config.yaml
router_score: "softmax"
norm_eps: 1e-05
attn_scale: 0.177
init_out_by_depth: true
warmup_steps: 248
dataset: "wikipedia_en"
Below are experts of layer 5 (counted from 0) of a mixture-of-experts language model. Rows are named router (the router's row for the expert) and show model dimensions 256-319. Each number is 128 + 24 x the weight over its row's rms, rounded and kept within 0 to 255.
After each expert's rows: a language model's description of what the expert responds to; "gets" lists some tokens that make up at least twice as much of what it gets as of all text. This comes from a sample of Wikipedia text that the model never trained on. Tokens count by the router's weight.

# expert 4
router [121 143 168 161 146  96  97  88 142 119 119 117 146 157  63  96 129 147 114 142 109 147 131 115 136 110 129 143 141 130 122 147 111 142 122 126 119 142 100 132 154 106 101 141 107 133 148 135 121 168 140 114 136 128 149 141 104 130 142 102 162  95 156 164]
Description: Foreign name pieces. Inner consonant pieces and capital starts of Spanish, Italian and Slavic names and places, like Val-p-araíso, Gu-z-man, Rov-ig-o, Mac, McG.
gets: " V", "p", "z", "v", "r", "g"

# expert 2
router [131 155 126 104  98 106 136 131 105  94 129 111 141 136 132 155 158 119 108  85 153 123 143  92 114 131 146  91 181 165 154 100 146 154 103 165 150 129  84 127  91 118 155 125 129 157 157 111 110  93 125 102 125 144 124 120 150  77 109 158 110 109 129 136]
Description: Pronouns and fragment starts. Subject pronouns he, they, she at clause start, hyphens, math symbols in LaTeX, and early word pieces like on-go-ing, for-ens-ic.
gets: "-", " he", " ", " g", "o", "re"

# expert 11
router [140 166 110 156 150 118 147 123 103 176 134 131 155 145 153 120 128 125 141 129 121 138 134 139 165 125 129 135 167 168  89 116 135 115 120 167 151 140 112 167 129 128 116 121 125 117  86  90  98 121 138 175 134 173 151 117 109 102 130 134 118 124 128 134]
Description: Common prepositions and the. Function words in running prose: the, in, as, on, by, that, from, into, mostly after verbs, as in referred to as, participated in.
gets: " the", " in", " as", " on", " by", " that"

# expert 15
router [104 103 158  95 127 115 153 126  80 111 105 110 106 129 132 107 116  97  84 152 110 128 134 114 110 142 150 123  64 142 152 147 155 165 159 112 115 118 115  84 120  93 162  94 109 155 137 162 174 161 125 134  88 132 156  74 159  75  93  99 116 123 113 105]
Description: Digits in numbers. Digit pieces inside years, date ranges, coordinates and ISBNs, like (199-0, 18-68, 12°-19′, often followed by ′, ° or |.
gets: "1", "2", "5", "4", "3", "6"

# expert 5
router [101 118 167 122 117  98 145 142 106 140 116 144 149 118 167 127 133 140 146 129 141 133 144 132 113 143 149 146 147 139 118 135 120  86 144 114 103 115 156 142 136 119 152  91  72 119 158 113 175  97 151 107 172 150 124 120 151 185 102 140 115 124 114 102]
Description: Auxiliaries and word starts. Auxiliaries had, has, have, and but, after, plus single-letter or short word-initial pieces like d-ensity, t, b, rec-ruiter.
gets: " d", " f", " b", " t", " had", " has"

# expert 0
router [ 96  95 138 130 115 111  90 116 106  99 167  94  94 152 178 118 152 153 151  84 131  71 108 163 131 133 129 134 154 137 112 135 113 142 127 202 138 111 146 139 115 135 103 101 134 149 117 144 131 111 105 101 106 131 147 116  93  93 128 146 171 122 158  83]
Description: Commas after words. Commas, often fused with a word ending, closing a phrase or list item in prose, as in Philadelphia, China, competition.
gets: ",", "s,", "e,", "a,", "),", "es,"

# expert 7
router [130 170 115  92 140 180 145 128 104 119  98 148 107 128 172 119 143 123 125 109 100  97 126 156 152 173 127 109 143 141 101 157  90 121 127 142 136  87 112 140 118 147 113 130 125 143 110 129  99 155  74 134 127 125 122  87 167 107 108 116 132 141 112  94]
Description: To, and, table pipes. Prepositional to after verbs (contributor to, bid to), table pipe separators, and, object pronouns him, them, and day numbers after month names.
gets: " to", " |", " and", " it", " An", " The"

# expert 12
router [ 89 109 183 131 135 123  75 118 172 151 113 136 157 137 164 121 146 143  96  99 167 114 135 142 139 129  83 142 185 160 152  83 137 116 126 122 146 138  89 138 160 150 131 162 157 148 125 165 118 121 152 139 103 120 139 105 105 122  96 116 155 167 127 127]
Description: Sentence-final punctuation. Full stops ending sentences, often fused with the last word as in life., s., ed., plus colons, semicolons and == heading marks.
gets: ".", ":", "|", "s.", ";", "=="

# expert 6
router [142 145 142 112 142 126 154 127 132 115 178 114 119 131  98  97 150 144 144 173 124 126 130 128 116 123  99  99 164 145 158 152 114  95 153 132 148 107 122  98 112 132  99 152 126 105 102 148 151 158 132 158 133 130 133 104 113 129 144 135 120 131 137 150]
Description: Word stems and of. The word of and mid-word stems of common English words before a suffix, like hard, deep, sid-el-ined, dro-pp-ing, ass-et.
gets: " of", "ent", "y", "el", "ant", "at"

# expert 10
router [129 106 128 104 128 111 117 139 152 123  93 145 113 132  95 171 122 106 123 151 143 130 139 100 171 136 141 117 117 159 132 125 140 115 111  84 146 107 108 139 112 136 125 166 139 137 181 151  87 114  76 147 143  75 132 121 123 143 161 151  99 150 124 133]
Description: Table cells and pipes. Pipe separators and dash rows in wiki tables, cell labels like Votes, Candidate, MF, DF, and pieces of capitalised names after one letter.
gets: " |", " ", " 1", " 0", "s", " 2"

# expert 1
router [134 149 132 153 126 139 153 114  90 151 131 103 120 152 131 133 112 168 133  95 130 110 123 130 125 150 167 214 130  66 132 147 117 116 117 141 149 101 103 152 160 131  88 128 158 136  92 144  91  82 164 130 114 166 104 140 132  78 103 129 130 126 116 120]
Description: Line breaks. Line-break tokens ending list items, table rows, paragraphs and section headings in infoboxes and articles, plus sentence openers like was, Its, This.
gets: "\n", " was", " a", " is", " an", " This"

# expert 3
router [ 87 135 163 155 173 116  94 153 153 143 184 144  64 130 140 146 130 127 136 139 110 150  72 128 172 131 133  94 129  91 149 107 140 122  93 108 111 167 164 111 129 130 183 121 149 120 110 167 146 150 130 103 111 138 116 125 159 103 146 168 125 160 104 135]
Description: Verb and suffix completions. Word-final verb pieces and participles after was, is, he, such as c-ited, promot-ed, belong-s, plus such, against, including, known.
gets: "ed", " at", "ing", "ated", " for", " with"